Below are experts of layer 17 (counted from 0) of a mixture-of-experts language model. Rows are named router (the router's row for the expert), gate (a neuron's input weights, with its number), up (a neuron's input weights, with its number) and show model dimensions 0-127. Each number is 50 + 12 x the weight over its row's rms, rounded and kept within 0 to 99.
After each expert's rows: a language model's description of what the expert responds to. This comes from a sample of Wikipedia text that the model never trained on.

# expert 52
router:48 38 56 56 54 44 77 44 40 55 54 54 33 49 59 34 56 52 71 76 70 33 39 60 64 47 36 68 44 30 72 50 24 50 43 51 62 43 68 22 42 47 35 71 60 26 38 56 53 42 62 42 44 36 42 40 54 49 40 32 56 52 52 55 59 45 67 60 47 59 38 61 67 65 60 36 52 53 83 53 46 42 37 45 41 39 27 32 67 52 43 59 32 50 69 61 36 60 59 35 49 58 52 50 48 56 53 47 60 57 47 54 56 56 37 44 42 48 39 60 37 33 41 50 54 62 69 66
gate0:44 57 57 65 33 62 52 54 35 63 48 56 51 52 53 49 51 45 43 51 55 46 61 35 36 34 44 66 64 57 72 67 58 67 50 65 46 72 51 30 15 67 47 58 30 41 66 49 47 48 60 43 52 63 72 50 34 64 58 49 75 44 44 48 40 40 30 47 35 44 45 54 65 50 58 61 44 74 57 66 48 54 45 67 47 37 52 40 43 63 41 46 40 42 61 53 68 53 35 59 49 32 40 61 76 64 62 55 52 35 56 69 56 64 22 50 35 58 59 57 61 52 62 64 62 43 44 78
up0:52 38 62 46 59 50 48 47 34 42 53 58 49 55 44 50 45 47 39 46 35 36 64 34 67 48 27 47 45 58 32 53 42 44 54 52 36 54 64 40 59 47 26 41 64 54 54 72 69 52 68 52 50 35 46 25 53 45 51 35 37 43 54 48 51 43 38 55 27 43 61 74 62 46 49 29 53 32 34 64 25 60 30 47 44 35 48 67 34 47 60 46 47 58 54 44 42 51 39 37 54 52 48 39 35 52 14 56 41 25 46 58 46 77 56 41 36 33 40 29 57 57 68 31 34 64 58 44
gate1:37 51 44 68 61 44 56 52 51 45 47 48 49 30 60 55 60 41 54 72 39 38 47 51 23 56 56 55 58 63 29 67 42 79 49 63 52 48 50 55 37 42 49 79 31 49 57 43 65 35 31 58 48 48 75 80 49 39 50 48 54 64 45 60 46 36 32 45 65 55 31 26 51 59 60 64 63 50 64 44 32 54 57 58 50 45 46 64 36 40 54 58 46 65 48 41 63 71 45 51 61 64 38 64 59 35 88 54 52 54 37 42 46 53 36 33 42 47 44 64 38 42 60 66 54 50 63 39
up1:62 58 33 39 53 37 34 71 56 54 44 54 39 29 43 61 59 63 35 65 40 69 53 47 47 66 63 42 59 51 66 48 36 49 37 56 45 67 46 48 38 54 32 54 53 58 41 59 66 69 54 25 46 33 53 47 58 68 52 56 57 51 35 51 49 43 76 57 31 53 58 61 37 46 51 37 71 51 45 56 28 37 37 36 54 59 21 59 47 28 45 31 57 54 53 15 44 62 34 47 42 66 27 42 51 27 61 42 56 61 48 52 48 44 27 55 48 53 67 38 46 59 42 55 52 49 58 27
Description: Place names and their inner pieces, such as Mex-ic-o, New Z-ea-land, United States, London, -shire, -ford, County.

# expert 26
router:41 51 39 59 54 52 52 37 45 67 42 62 47 32 54 33 50 38 55 66 61 52 47 57 60 52 43 53 38 31 58 50 49 63 33 52 61 53 61 28 78 42 39 64 75 38 48 52 43 50 42 36 42 41 40 25 59 73 43 52 56 32 60 31 71 64 56 66 55 53 28 66 54 63 54 31 25 68 72 56 30 40 52 46 24 44 57 49 54 48 53 62 39 36 44 66 44 46 47 24 57 45 58 60 59 47 76 56 50 71 53 57 60 50 36 51 35 58 41 68 58 58 35 51 51 46 58 63
gate1:47 60 56 48 60 45 62 59 43 32 22 43 38 33 48 69 46 65 67 55 36 42 48 56 46 49 56 68 31 57 29 42 50 80 60 48 69 52 62 72 53 43 47 70 37 61 59 29 41 33 62 50 47 38 63 45 56 43 67 57 46 49 26 63 52 43 54 57 68 73 35 35 51 37 58 52 42 46 50 45 28 51 54 56 44 46 56 40 40 34 55 56 48 36 46 35 63 54 46 41 61 59 34 45 65 52 77 63 62 38 40 26 61 52 33 48 32 52 28 56 49 47 49 47 69 30 65 49
up1:51 60 22 46 64 41 51 46 59 60 53 44 43 35 32 73 68 60 31 54 28 49 27 58 53 63 62 37 40 53 60 50 38 51 36 53 35 41 41 64 60 42 43 38 54 61 52 54 47 61 56 50 48 67 40 45 72 51 50 59 58 24 56 49 47 40 46 40 35 55 50 60 39 58 58 27 63 27 31 57 47 45 48 26 65 70 29 70 69 35 43 38 60 68 59 28 56 64 53 49 54 70 65 50 50 37 67 43 58 57 47 47 39 54 33 54 45 65 59 39 53 42 46 44 38 72 57 30
gate2:30 47 38 60 59 38 45 65 34 39 61 38 64 52 40 67 40 47 41 42 41 32 63 60 50 54 45 41 52 59 37 46 54 34 42 62 46 64 51 22 41 45 70 57 54 56 49 61 42 41 63 56 42 50 50 42 72 68 52 82 42 52 68 44 45 55 53 55 61 28 38 69 45 73 33 55 48 58 56 21 37 38 40 43 51 63 39 39 37 63 63 51 51 60 61 62 46 54 49 29 20 32 49 59 47 48 53 57 62 39 59 74 53 59 54 63 66 59 38 52 51 35 70 73 61 55 36 47
up2:38 48 54 49 56 63 46 71 42 58 60 59 60 18 39 53 43 48 60 73 48 56 70 51 57 52 40 40 31 41 39 29 55 42 47 65 45 18 61 47 49 55 56 63 43 51 48 68 45 35 45 37 53 36 71 58 48 43 39 54 44 35 39 62 43 26 68 50 68 56 59 60 27 54 49 38 39 60 61 50 32 70 47 49 51 58 33 23 43 39 49 47 60 59 60 51 57 49 51 55 43 75 47 61 36 35 78 73 52 38 48 59 56 33 75 63 61 59 53 47 32 52 58 49 54 54 65 42
Description: Letter pieces inside proper names, often foreign place or person names, such as Pa-le-o, Mo-z-ambique, Bo-ri-s, Ma-d-rid.

# expert 5
router:51 50 46 56 71 62 56 51 46 79 52 63 27 43 61 27 67 61 77 53 65 28 31 44 64 42 37 58 31 58 61 71 33 49 25 62 54 50 49 39 62 52 43 61 59 41 55 57 40 55 47 40 33 46 37 32 44 66 25 55 59 27 69 38 48 65 63 60 39 42 54 60 44 71 67 45 45 66 58 42 27 46 40 45 29 58 47 45 62 35 51 68 42 43 58 57 63 59 33 45 53 49 68 50 69 53 49 45 68 50 57 56 53 37 45 47 48 62 53 72 51 59 40 57 53 47 62 54
gate1:41 51 46 58 50 50 62 65 47 60 46 14 37 56 51 74 57 53 75 59 45 39 40 49 32 57 59 67 46 66 34 66 52 63 61 64 58 41 71 82 68 48 50 70 26 64 64 64 49 41 62 56 54 38 64 38 49 52 60 55 60 52 44 51 56 57 58 50 53 52 60 47 50 59 56 51 58 47 73 43 48 43 62 57 28 61 40 46 45 32 50 67 53 45 47 52 42 53 49 38 55 64 36 73 59 38 69 57 48 31 55 69 50 25 52 43 33 43 37 56 41 43 48 81 65 41 47 33
up1:59 44 49 55 63 40 31 57 49 57 40 61 51 36 36 56 68 60 43 52 49 61 38 50 62 64 59 53 37 35 57 30 47 65 37 45 40 45 49 66 61 34 31 44 69 46 43 65 52 70 57 41 51 44 64 45 38 71 53 77 40 54 43 32 32 41 40 58 51 51 34 51 58 56 36 34 65 53 54 53 43 48 38 44 61 49 27 68 55 48 25 30 60 71 55 26 57 68 38 54 62 52 78 42 54 47 51 62 59 68 53 46 45 50 57 63 49 55 49 58 59 54 57 50 38 83 69 21
gate2:42 31 44 56 58 64 36 85 27 54 52 44 50 64 53 66 45 43 41 53 47 39 56 51 57 58 26 44 26 44 43 48 43 34 47 42 58 82 60 39 56 51 51 33 54 55 60 42 40 56 43 48 38 60 55 42 46 65 44 49 42 67 60 59 64 52 67 60 26 44 21 53 48 72 56 65 50 71 59 56 45 38 39 47 52 67 54 45 63 63 47 36 45 75 47 68 52 52 49 46 32 28 51 62 53 50 42 57 62 36 66 58 39 58 53 70 46 57 63 62 43 29 46 79 61 39 48 63
up2:36 67 56 53 55 65 25 56 56 59 52 59 36 27 45 47 52 57 47 61 40 56 74 42 39 56 29 43 48 41 52 63 81 47 43 50 44 61 50 63 50 54 44 61 67 53 47 58 43 64 58 40 58 60 75 54 52 56 43 54 55 29 49 60 46 41 65 65 45 59 60 76 40 45 47 48 45 61 59 51 21 70 59 45 51 54 54 37 50 42 39 46 52 33 50 66 62 60 43 62 49 59 77 50 55 41 65 67 42 42 59 78 36 21 61 70 56 79 55 50 41 37 26 40 52 44 56 57
Description: Sentence-final periods, line breaks after sentences or section headings, and == heading markers; also odd mid-word pieces like vo-c-al, Li-qui-d.

# expert 46
router:37 32 42 58 58 60 73 47 51 66 40 60 36 39 67 43 78 56 64 71 54 45 53 30 56 66 41 50 26 37 72 65 52 57 29 66 41 46 51 56 59 37 67 54 57 32 46 40 59 43 50 48 44 34 26 28 39 63 42 51 40 48 40 29 63 75 52 52 50 45 41 56 58 70 64 55 31 48 58 50 53 66 36 52 50 46 37 49 52 42 67 47 44 36 66 62 45 52 39 52 51 39 54 52 44 55 43 53 56 72 61 45 29 55 61 34 22 76 49 41 37 53 61 45 49 60 60 63
gate1:36 53 46 42 54 56 58 38 47 60 24 29 44 49 55 61 61 57 60 54 41 33 38 57 33 50 64 64 33 51 46 57 49 62 50 71 51 61 59 55 19 51 67 57 50 72 59 45 55 54 57 73 55 41 70 43 39 47 61 37 55 72 31 54 59 41 35 48 72 62 48 30 52 69 55 45 56 51 60 30 38 44 62 40 40 51 55 45 29 33 69 61 40 49 43 51 65 58 51 62 40 50 41 50 51 59 58 47 34 39 59 35 61 53 39 30 14 45 41 45 34 52 51 62 64 75 47 66
up1:34 37 47 52 40 36 46 46 46 45 52 51 44 27 61 47 47 50 38 54 41 65 49 49 59 71 60 36 57 45 72 60 46 53 43 34 19 60 36 70 57 37 39 56 37 62 55 71 70 44 61 30 50 48 34 27 49 53 70 50 52 36 55 64 26 55 39 47 31 42 50 48 45 42 57 45 67 42 29 78 25 51 39 58 60 44 27 56 58 44 56 48 42 60 59 32 32 35 47 49 34 54 58 67 30 32 43 43 51 41 49 45 33 52 51 58 49 70 62 67 43 73 54 45 58 55 45 44
gate2:44 42 41 62 42 47 37 75 51 30 53 39 50 55 49 74 46 68 45 47 38 32 76 44 55 61 63 54 48 61 49 42 54 42 53 80 46 75 63 29 55 29 56 74 47 47 61 50 43 55 27 52 35 45 62 48 63 62 44 56 42 55 66 48 57 40 49 37 50 59 48 65 48 69 55 78 47 50 53 56 39 40 19 62 58 56 49 32 45 66 54 55 49 80 65 56 54 50 53 44 44 60 79 56 46 59 31 72 42 60 64 51 64 41 52 55 51 47 59 49 40 27 51 46 48 53 31 47
up2:43 60 54 67 50 41 41 52 39 44 60 42 65 37 36 42 44 42 36 61 45 63 60 49 62 36 47 56 59 48 48 37 50 49 48 56 51 44 56 39 50 38 51 63 55 47 51 52 46 37 44 61 55 60 79 61 68 46 37 58 40 42 47 67 53 20 55 50 75 51 66 75 41 59 56 20 41 63 58 26 32 69 51 68 69 47 40 32 65 50 53 49 66 54 64 47 59 69 65 55 46 64 56 52 40 42 53 51 51 40 57 55 53 52 66 84 47 53 36 62 42 44 09 45 41 47 60 68
Description: Final plural or suffix pieces closing nouns, like -s, -ies, -ation, -ment (discoveries, controversies, shows), usually followed by punctuation or of.

# expert 13
router:29 32 39 56 72 63 68 41 34 47 34 67 48 40 72 52 59 54 56 54 70 40 56 40 62 51 39 28 49 40 65 46 48 67 45 63 42 67 59 48 44 51 61 72 57 30 44 37 57 47 49 64 41 41 21 40 47 44 51 61 39 51 45 62 51 56 52 54 61 51 30 61 53 56 48 56 50 60 75 33 28 37 16 60 31 37 44 26 52 36 55 45 46 39 58 52 47 52 44 35 44 62 35 57 48 64 54 59 49 66 50 29 51 34 49 45 53 62 42 45 43 46 56 47 64 64 78 66
gate1:28 64 56 58 57 47 38 33 58 58 51 51 51 34 48 63 48 77 59 48 40 45 49 56 33 47 41 50 57 53 42 53 49 85 67 66 61 49 52 51 41 41 48 55 46 50 79 49 62 41 60 70 57 55 66 51 43 50 60 35 75 60 36 56 62 29 42 59 44 55 64 29 53 42 52 66 67 62 71 26 29 53 36 51 37 72 51 42 34 40 59 52 46 53 64 59 61 62 44 51 62 67 33 80 44 59 53 64 54 47 46 46 68 40 48 51 38 47 40 67 43 51 57 57 70 39 74 40
up1:56 39 31 57 58 28 36 55 44 56 45 57 57 29 46 53 45 57 49 50 33 43 56 60 43 65 51 43 42 52 63 14 52 48 26 47 31 55 46 60 56 46 20 55 50 79 34 67 42 44 64 50 57 38 45 36 65 67 63 45 38 31 63 57 36 50 56 55 38 56 31 39 50 69 60 35 70 46 41 65 40 58 24 45 50 66 46 55 50 50 47 31 55 68 57 25 48 48 54 48 39 69 53 52 36 37 63 56 44 59 46 48 46 68 30 60 48 52 48 51 49 61 54 54 34 74 43 30
gate2:38 35 53 37 63 52 45 68 17 31 55 44 56 63 55 81 41 48 40 47 48 39 62 53 62 65 52 54 34 46 37 44 54 60 40 66 30 64 49 32 47 62 62 49 54 56 48 45 49 61 45 53 54 46 49 30 50 44 32 73 25 59 56 57 47 60 41 67 57 40 39 63 64 67 36 44 56 75 50 44 45 48 52 49 43 80 47 32 45 65 42 48 38 65 40 52 56 55 53 47 25 34 60 72 62 23 45 56 43 52 55 65 57 52 54 68 36 65 60 61 31 47 47 49 70 55 37 48
up2:35 48 46 53 49 46 48 61 29 58 55 61 49 42 48 63 68 51 66 61 23 46 62 51 58 53 30 62 23 47 49 26 71 34 29 59 37 37 57 67 49 64 40 60 47 59 48 48 41 43 67 54 47 50 55 48 48 42 45 54 46 28 56 73 46 54 56 58 62 44 44 64 21 38 59 37 52 58 48 49 30 74 54 40 42 46 50 44 56 52 44 69 61 58 52 50 55 70 60 43 51 52 59 54 45 70 62 52 24 59 51 66 63 40 66 81 40 84 64 56 35 44 47 37 54 52 56 62
Description: The letter s and plural or suffix endings inside or at the end of words, such as exten-s-ions, Honour-s, -ies, -les, -ations.

# expert 62
router:50 56 40 45 66 62 38 35 66 58 33 61 26 52 56 53 72 40 66 58 56 61 66 31 71 47 42 64 35 44 58 55 43 57 40 51 40 48 71 45 48 33 62 61 62 44 40 43 81 66 57 55 40 33 44 31 52 66 48 64 47 28 54 56 53 68 70 48 38 46 53 53 59 60 75 48 43 55 65 51 36 35 33 53 60 54 48 52 58 46 48 54 41 36 65 48 49 57 67 35 67 36 34 71 70 44 46 38 54 58 36 18 54 77 52 35 50 62 34 62 53 49 52 41 49 47 54 57
gate1:43 54 45 45 44 41 41 58 46 53 41 24 42 59 51 62 67 49 64 66 51 46 64 55 35 52 68 60 80 62 39 44 57 73 43 63 52 52 63 61 37 46 46 68 41 64 71 59 77 49 57 72 45 47 56 58 50 25 62 40 58 59 34 63 67 73 33 49 58 46 38 39 55 56 47 70 52 45 59 48 37 50 49 44 41 44 56 41 40 31 46 65 37 42 57 67 49 47 49 26 63 81 26 51 65 57 61 62 59 40 63 39 56 48 42 56 49 45 43 69 41 53 45 68 58 35 65 37
up1:54 48 50 40 68 51 69 66 62 49 44 51 48 42 45 64 61 62 40 35 33 62 36 50 52 53 74 50 25 55 68 38 27 69 48 53 20 59 42 70 45 44 37 50 67 77 52 60 38 50 42 38 33 51 48 51 46 45 66 51 43 55 53 38 36 46 42 57 59 55 33 39 51 57 71 36 54 44 52 69 50 45 22 46 73 47 48 64 59 53 59 58 52 64 48 31 42 41 39 64 42 64 66 38 42 30 45 46 49 65 34 39 41 57 41 41 42 69 70 61 55 64 65 55 41 69 57 26
gate2:48 46 61 39 54 55 45 65 54 49 70 32 71 70 58 60 58 54 41 43 39 52 50 54 69 74 55 47 34 49 46 37 55 42 40 53 47 86 61 45 49 55 49 53 56 65 74 46 47 48 59 52 39 45 66 37 54 52 51 52 39 56 57 39 53 58 36 59 42 39 41 58 60 83 31 34 55 73 57 22 24 37 49 50 66 54 49 32 49 58 41 46 27 54 63 64 43 67 47 38 42 38 57 59 68 39 51 66 36 36 62 65 64 60 68 64 47 70 42 55 46 39 64 50 48 36 34 63
up2:45 59 57 61 49 61 31 53 18 55 50 62 60 34 44 46 56 58 51 63 46 64 73 56 53 40 46 59 39 61 43 46 88 30 45 51 48 33 52 53 54 44 49 46 57 50 60 72 57 41 45 40 48 50 37 55 47 39 20 45 39 34 41 58 43 33 29 43 55 40 49 54 41 44 68 36 50 64 53 45 23 75 56 54 55 47 38 29 46 39 55 62 51 71 41 42 39 56 33 50 37 61 53 63 68 38 74 47 35 56 30 60 54 35 79 65 53 59 52 60 33 52 49 40 53 47 61 60
Description: Forms of be, have and modals after subjects or which, such as was, is, been, can, plus the -ly adverb ending.

# expert 9
router:36 38 42 75 54 69 60 49 37 52 42 65 26 55 61 37 45 36 48 59 72 66 39 51 66 46 45 61 38 61 79 75 52 44 40 49 60 51 54 46 56 58 55 66 73 48 29 41 53 64 50 49 25 42 43 40 36 45 49 40 56 39 67 46 49 74 57 47 49 56 49 68 34 71 62 32 41 52 70 59 38 43 39 43 31 55 30 48 68 46 64 59 40 50 46 48 45 60 32 29 53 51 44 42 45 64 53 38 45 68 58 50 42 66 39 46 55 62 54 50 46 39 45 44 58 68 73 72
gate0:27 44 51 47 43 53 60 76 37 65 54 42 42 24 48 49 34 66 57 50 48 44 45 46 42 34 57 50 37 59 73 60 46 73 51 46 50 83 55 47 18 63 43 60 43 36 41 49 43 41 41 24 48 54 68 49 49 54 66 65 65 33 50 52 55 28 24 66 29 51 36 58 51 46 50 63 39 63 42 62 47 52 47 52 45 57 54 39 42 57 47 72 35 55 45 56 43 52 37 58 49 19 58 60 51 61 65 48 47 42 53 60 67 48 32 42 36 56 37 45 39 71 69 61 46 58 41 64
up0:65 32 51 61 63 42 32 57 37 41 50 58 45 50 48 44 38 32 57 46 53 44 55 42 52 57 39 40 49 56 42 50 59 51 67 67 35 47 49 59 71 66 19 46 51 58 69 68 68 64 54 51 53 53 52 38 50 44 40 36 55 58 66 36 56 49 61 43 51 50 67 68 72 52 60 37 39 38 54 56 52 61 42 59 39 28 49 57 44 48 39 46 25 55 40 32 28 42 26 27 63 61 72 43 43 44 35 51 42 35 73 63 71 69 54 50 45 37 42 33 73 42 66 42 40 48 47 28
gate1:36 64 43 34 48 27 50 67 49 68 38 58 53 54 69 60 62 62 42 43 40 36 56 66 32 65 50 56 42 66 39 53 55 69 57 58 63 55 66 54 39 46 53 72 40 60 53 45 66 43 53 66 59 50 44 57 65 42 78 32 51 53 40 40 65 49 35 52 59 41 68 23 45 38 41 62 44 41 60 30 29 42 63 48 58 42 41 47 28 29 48 58 51 60 34 67 51 50 42 32 61 58 37 46 22 63 74 62 42 40 57 37 57 64 47 41 31 32 46 54 44 44 41 68 55 59 55 40
up1:67 47 72 57 62 53 30 57 56 58 22 54 44 33 34 45 54 35 24 62 44 68 29 47 60 71 52 31 45 41 65 43 40 56 45 45 48 75 48 52 63 32 34 40 52 66 50 76 59 41 40 61 49 41 35 21 43 51 48 50 42 54 57 44 54 52 54 44 39 64 48 48 32 55 47 42 48 37 36 61 51 47 12 26 60 50 44 71 50 62 50 50 59 76 43 23 51 56 48 51 55 54 43 46 54 41 57 46 45 45 52 45 38 36 35 44 61 59 38 49 47 59 35 57 45 30 37 38
Description: Vowel-ending word pieces inside or ending foreign personal and place names, such as Francis-ca, Patriz-ia, Gianlu-ca, Azerbai-ja-n, Gree-ce.

# expert 63
router:36 44 48 65 52 70 68 40 60 66 22 56 42 33 69 52 71 40 67 48 54 50 62 40 66 59 30 49 36 28 71 50 35 38 59 40 43 41 43 50 63 27 67 78 58 58 55 35 62 48 60 32 32 44 29 49 53 64 57 45 67 26 59 49 47 68 50 56 47 44 54 62 35 55 65 39 46 55 57 38 37 40 46 63 53 62 33 43 46 45 39 63 31 41 51 67 41 66 50 41 25 60 63 52 52 46 54 56 44 75 49 40 51 48 47 39 51 51 46 52 45 46 23 56 58 54 45 64
gate0:47 49 66 46 56 62 49 50 46 81 63 66 56 46 52 67 40 53 35 35 56 39 35 47 29 51 55 70 46 51 56 67 32 78 62 66 55 79 54 45 34 43 39 65 35 34 73 45 49 58 54 31 55 65 51 62 49 77 53 63 44 44 42 41 42 25 29 32 37 62 55 48 70 56 34 71 62 69 59 45 33 47 39 56 42 49 52 37 48 51 38 46 46 38 65 49 39 54 46 64 54 40 36 60 56 72 69 55 36 43 59 61 55 36 46 64 50 57 69 55 40 59 59 53 57 52 49 54
up0:63 63 71 47 76 48 45 60 44 23 44 61 57 56 34 29 18 47 41 58 70 30 48 54 76 47 26 46 53 73 36 52 41 33 43 42 40 39 71 48 52 43 47 54 42 43 59 71 43 48 56 53 31 43 65 27 53 45 46 41 54 43 53 58 51 52 38 45 47 52 61 55 69 41 54 18 32 48 27 53 46 53 33 38 39 49 40 48 50 38 47 30 35 54 44 45 41 37 29 36 40 45 60 48 47 39 36 48 41 37 48 60 44 62 66 49 30 40 49 49 56 56 34 46 61 62 37 48
gate1:37 49 63 47 54 42 49 58 21 46 44 33 36 57 55 67 52 48 47 40 33 26 76 43 48 54 56 55 52 63 31 57 55 79 58 60 58 59 63 79 49 42 45 73 36 57 47 52 63 32 63 52 50 55 77 49 41 56 64 27 57 44 62 59 50 62 52 45 53 51 60 20 44 33 43 55 61 64 66 45 45 58 70 55 36 58 54 45 22 53 50 49 44 57 43 57 66 37 63 32 53 64 61 70 45 57 58 55 46 32 48 44 42 44 40 36 18 38 54 56 46 36 49 56 52 44 61 45
up1:58 54 51 41 78 42 42 39 49 64 54 53 55 33 37 53 48 51 40 62 29 66 66 61 47 60 58 23 44 57 71 40 49 55 39 31 43 54 47 47 54 38 41 58 54 66 44 54 78 53 53 33 55 59 55 29 65 51 45 35 69 42 55 34 33 55 48 61 39 59 64 57 49 46 42 55 57 42 32 60 29 47 34 46 71 56 36 57 71 48 39 41 41 75 60 52 45 62 40 62 45 51 53 55 32 34 37 39 43 63 42 77 55 58 52 37 34 85 48 60 50 50 48 49 22 48 53 34
Description: Commas and conjunctions joining clauses: and, but, which, where, when, while, who, that, e.g. "did not cause the delay but".

# expert 27
router:48 45 26 47 72 53 52 52 56 55 35 52 24 25 55 41 53 46 53 60 79 35 59 49 65 62 37 65 37 52 48 61 44 42 56 65 70 76 63 39 43 32 53 59 50 34 37 65 53 53 41 56 29 33 40 22 64 62 42 38 62 35 59 38 36 58 53 65 42 55 41 47 44 66 65 53 54 73 67 50 28 35 47 66 56 52 53 33 73 46 51 59 20 48 60 60 50 45 51 50 52 69 54 55 72 58 50 54 48 63 52 36 47 57 46 45 39 54 48 63 67 60 48 39 48 47 67 55
gate1:42 25 34 42 60 61 54 48 51 53 30 43 46 37 50 44 64 61 49 62 51 28 56 59 37 62 53 64 63 66 49 41 45 70 54 86 48 81 50 49 34 51 48 54 31 56 63 38 74 32 59 46 76 46 49 57 55 56 60 57 62 60 64 48 65 51 47 63 50 65 50 25 48 45 64 43 57 44 49 59 40 30 66 42 54 60 64 33 54 36 49 67 25 56 48 54 58 45 56 35 40 62 34 56 45 46 51 57 72 34 32 51 49 59 37 54 29 33 64 52 39 49 43 68 55 51 57 62
up1:39 48 58 39 49 21 45 58 52 64 46 64 58 46 43 65 63 65 24 50 25 68 37 49 44 72 49 40 45 37 62 44 54 52 39 58 37 41 23 61 63 33 38 57 55 71 45 61 62 57 59 46 55 49 57 37 46 46 49 52 59 26 44 57 43 40 43 53 47 68 35 53 50 48 60 41 71 46 31 74 40 73 42 56 46 66 33 54 72 41 48 24 49 59 50 49 54 69 52 39 51 37 73 39 56 42 48 69 32 58 58 52 35 48 44 48 54 51 57 55 63 50 44 40 49 55 71 19
gate2:32 35 48 45 58 52 43 77 33 58 53 34 61 47 62 64 35 45 36 39 45 35 57 40 46 68 48 54 50 53 35 38 41 34 53 60 53 80 55 40 48 49 40 46 55 49 46 56 49 64 41 70 51 34 42 51 53 66 54 55 44 51 58 47 29 36 54 52 59 34 21 50 52 54 42 36 53 58 52 18 40 41 25 70 62 63 56 22 46 53 51 47 20 67 43 57 68 59 67 41 37 57 63 66 53 54 56 66 49 49 71 57 51 52 44 42 47 57 42 60 31 21 56 57 55 57 31 46
up2:41 67 66 50 66 74 30 51 36 75 52 41 55 26 51 48 42 55 57 55 50 65 77 51 53 42 30 45 31 44 49 36 42 68 53 55 43 51 50 54 38 43 54 60 50 44 50 65 68 49 56 35 67 56 44 57 43 49 47 50 66 45 46 63 37 31 62 47 80 57 63 64 46 58 41 19 51 60 80 41 21 59 53 55 47 68 62 35 60 46 53 43 49 64 60 47 48 31 56 56 61 59 75 57 38 57 47 78 34 39 60 53 51 48 56 57 35 47 49 68 46 50 43 35 66 51 50 52
Description: Past participle endings and past verbs after was/were/he, e.g. forc-ed, lower-ed, began, became, based, located.

# expert 4
router:34 53 40 47 68 49 60 30 59 56 52 81 48 39 60 47 70 45 63 45 51 46 47 47 72 37 25 49 42 34 49 68 47 53 47 59 44 63 37 20 67 57 49 57 54 47 43 50 65 48 40 34 40 34 45 31 30 61 42 43 58 42 54 37 49 84 51 59 53 46 51 58 66 62 61 34 31 60 77 56 35 38 44 42 49 52 32 60 65 40 47 60 37 48 63 69 46 57 45 27 22 57 46 58 44 59 60 63 57 59 59 53 41 47 53 58 48 49 31 62 64 36 49 53 41 57 73 58
gate1:34 59 53 53 61 50 50 54 44 44 37 38 42 50 71 67 72 50 50 53 31 09 55 48 50 52 54 54 43 57 38 41 54 56 58 53 41 55 50 51 47 59 47 76 40 57 76 50 63 40 68 51 32 45 77 58 66 46 61 31 71 59 28 71 63 65 48 59 49 53 53 32 52 49 34 58 47 67 52 47 37 46 58 38 51 53 51 45 24 46 58 64 42 69 53 53 63 38 62 29 55 58 44 55 41 56 67 59 37 60 58 35 43 68 54 45 25 27 31 45 38 45 51 71 64 47 57 42
up1:52 52 25 40 53 38 55 53 59 58 38 54 48 20 40 63 47 62 33 43 27 57 34 64 41 65 64 41 48 51 79 39 51 41 41 50 34 44 37 49 71 57 34 39 53 43 67 44 72 51 43 40 47 34 45 53 46 45 62 56 57 35 62 49 37 53 54 40 23 62 46 60 24 51 50 40 54 49 36 68 30 54 32 36 76 41 44 70 77 36 43 41 52 74 58 28 46 60 50 44 54 56 44 31 43 60 53 44 39 58 49 48 53 55 50 64 62 69 52 40 65 57 56 44 32 52 55 41
gate2:42 49 46 53 57 45 46 58 47 43 62 53 70 56 55 53 63 43 43 39 30 45 58 43 61 49 40 52 32 56 31 60 61 44 62 69 34 83 54 31 48 51 51 49 59 55 50 52 49 45 41 31 53 34 76 32 51 76 53 66 54 38 53 20 33 61 46 77 36 48 40 61 62 64 42 56 59 74 65 50 24 46 54 42 51 59 44 46 52 52 65 38 28 60 75 58 57 65 53 42 36 57 78 59 55 57 51 59 55 41 38 65 43 56 62 61 47 56 54 52 40 26 63 68 44 57 47 39
up2:56 39 56 67 51 59 44 50 41 43 39 46 51 22 57 42 46 49 69 60 33 48 68 38 62 38 62 56 45 41 48 44 61 49 29 52 45 49 59 54 42 51 39 47 72 46 41 65 47 39 55 50 51 47 49 60 59 38 47 46 53 30 65 76 58 47 60 50 52 39 60 65 32 73 33 49 74 53 54 61 33 65 59 43 53 53 17 40 62 43 60 47 64 33 66 48 63 27 31 60 61 69 66 62 58 46 62 74 44 24 41 52 47 38 72 77 59 69 57 56 36 47 48 41 47 48 48 44
Description: Short mid-word pieces inside proper names and foreign words, often after a capital, such as E-th-iopian, Th-o-maz, Cho-k-we.